Weights of a small mixture-of-experts language model, trained from scratch on English Wikipedia: a variant of Muon for the experts, 345M tokens.
Below are experts of layer 9 (counted from 0) of a mixture-of-experts language model. Rows are named router (the router's row for the expert) and show model dimensions 192-255. Each number is 500 + 25 x the weight over its row's rms, rounded and kept within 0 to 999. Numbers have three digits each.
After each expert's rows: a language model's description of what the expert responds to; "raises" lists some tokens whose logits its average output raises strongly, later layers aside. This comes from a sample of Wikipedia text that the model never trained on.

# expert 8
router:494502533473503497505519452555509501511482539516511528520534502492498499543528541458504496512496486538515480490494472499493481476508474488442462536515500487498521486483484453491530507516546498
Description: Table cell separators
raises: "\n", " ", " —", " 1", "\n\n", " 0"

# expert 22
router:471479478505500535514485514470538533504509509520506498518535516541461504483518497439510493538518461538509502490545479479496467466485501489542444479522522539523479523472518526469505457489451508
Description: Names and coordinates in tables
raises: "N", "00", "20", "19", "21", "26"

# expert 15
router:484492503507540509520450549487482500488463539506479470468506516512504519532541491527484497497514518516500498487511486448514496530540485496535442515510467508524510478540535496521511491538474517
Description: Indefinite noun phrases
raises: " and", " re", ",", " non"

# expert 18
router:480474547525484462501485484530468508480497511492467473464484523493484466508518515525499526528480536511534515544499500512478498496515476500506485467479481475554555507468502481481481512517546512
Description: Foreign name fragments
raises: "ir", "ur", ",", "ar", "in"

# expert 4
router:542509498519515469491522471496501517537482463525474508493470489520526547513502519463477506516481472509516522477477477494509524523477501499480526510500474510490494532451479497474496473461461451
Description: Line breaks and headings
raises: "\n", "-", "|", "==", "===", "The"

# expert 10
router:505490521493495511529525526553485454509489485488491459479491503524534522420450497501479533459522499526497518530458527511506518502504475495457506475526516493485502471558451519501464532484529490
Description: Word-start fragments
raises: "am", "ay", "ol"

# expert 13
router:476478523506469492490526521462546490504520479484473539486509507469494500471510513515501495534493462491444461517497536547467469503500528477493490522526514518485489499535494507494490512475467455
Description: Numbers in statistics
raises: ".", ",", " |", "–", "/", " ("

# expert 23
router:470466504465492507472496509487493542461527506496460499547514457489483508526479530498513496512516506474525552484512498456475518487499533515508515530496476503493517504491534456514515469541530496
Description: Sentence subject nouns
raises: ",", " and", " in", " (", " for", " to"

# expert 2
router:553497486534548497472531518501517479517506469532558489510467503531515472511481534483499524556499473534518475469522512503496469483507500536482476500555552485503543486519524509513512480475448519
Description: Numeric punctuation, coordinates
raises: "11", "10", "14", "57", "35", "36"

# expert 12
router:501540485474541479486513540548450519543511480488518508494547506518462516525479483494525512499477456526519470541489522524521473496476521518474547519514530510479472463520450510534480516548535517
Description: Capital letter initials
raises: ".", "ey", "ot"

# expert 30
router:518537543526532539500529521508548464488441546509446532518449519509492497474503501477513512489494496511473481493495481513505524491518441494504531530510504506522476499533469488503452523488532461
Description: Scientific word stems
raises: "-", "ar", "il", "os", "ang", "ul"

# expert 11
router:503488475499460533527459495445472545482493535490496511566516480498496510514477508504539465527532503479530505537529491509484477487546500477518496494545504531475472501489499496470478509519545475
Description: Venue and team names
raises: " |", "-", " or", " (", " and", "/"

# expert 17
router:502474467524503505487468534477483525501537462536508503548551492516482534469509511500465436481538509502490519517506517519489453492466499498522538469496497544499486547489542508492486493506478455
Description: Media infobox field words
raises: " (", ",", "\n", ".", ";", " |"

# expert 16
router:487495514525530517477481491480470482503517492509516466469529529469524477483518508508535528522529516519516522485473473486473533471464531531496508484497482500492522505492542503486460517457537558
Description: Non-Latin script and birth years
raises: ",", " (", ";", "\n", "/", " or"

# expert 25
router:458539532524473514469535523508501478480480467477538528513518479509465461494505505506516470508522491529529480463523496510540532490527505517507509518504470549476527471500472475545500501448513471
Description: Census demographics prose
raises: " the", " of", " American", " in", " a", " and"

# expert 5
router:538511497464521508533483453542460488458527508484480476513487526526505475508446529489522486496524505528532475506546448475507535501494499486548521516468468462524501503530472484470546484531490536
Description: Foreign name pieces
raises: "age", "and", "ian", "in", "ai", "ry"

# expert 6
router:537451535514494520513480465463485508485504483527513530510505467465542493525516482543487515510509469519481500506465488481534533505524501488508517488506468453492510536479498528546517470450488480
Description: Copular and linking verbs
raises: " a", " the", " an", " one", " not"

# expert 0
router:508517456488477495495508480454533503447501491493509513509479472537475522520459468522528498498518487477533537505479495503528487506518496467533476483486439440522517493525504506455513487541482492
Description: Competition and achievement nouns
raises: " in", ",", " with", " as", " and", " of"

# expert 20
router:487489507535522498470511528514484465494492539511479519555463500494500512481526523487466498496524473470491525514474458474493525510533467510485490498498534531542490539494524486467499510528520515
Description: Taxonomy infobox line ends
raises: "\n", " |", "ed", "\n\n", ":", " \""

# expert 14
router:473490527510497509485469536490491482496475490510498459474531480477465550524480494505494514496465520446502525524425518542478515496457511465491523456479483510445453491542531524474504496514535485
Description: Mid-word pieces in titles
raises: "'s", ",", ".", " (", "'", "-"

# expert 29
router:518512443507492480486485442487510528525489465503517487520489498470484463524512445515485471517482548477524464528517545511513556481514508494556463525501478527477458473494461532457527496482525491
Description: Dates in table rows
raises: " ", " –", " —", " 1", " 5", " 4"

# expert 3
router:486480499480513536478505525467511531516543556478478530530496474505488508511462534496503503453517491521520536491511478454481493462469480532513478493483493489507527541471520467496469474504527539
Description: Table cell numbers
raises: "ige", "ρ", "]"

# expert 31
router:490526483520518488514467512538477493480483478520526511491487503495463514524515467482517476455476498499493510467485461487470508497512467450484568526417504486457552477539527484472484505457522478
Description: Institutional name connectors
raises: " the", " The", " P", " B", " S", " a"

# expert 21
router:507530462507521459519468502511475562512541470489492495498519508493476510506492517455519491514477483514500455558466495520487465474479537469457493529510483506527487513503525517511479508546514493
Description: Sports score notation
raises: " |", "3", "1", "\n", ";", "0"

# expert 19
router:463510542482502495474518508478520498472462473508517549533527459508508489498532466523493509518469516506529487460521535473537511494509513498537484471542456509490492490500460493531503481504466502
Description: Location and quantity predicates
raises: " in", " and", ",", " a", " on", " ("

# expert 1
router:506529521536509524497539472512496497505489521505489488537480481471525482531557481495521515506510530503462513485482470501507499533498493500503477515498540462471501506485533531466500500530506492
Description: Infobox and table separators
raises: " 1", " 2", " 4", " 5", " 3", " 8"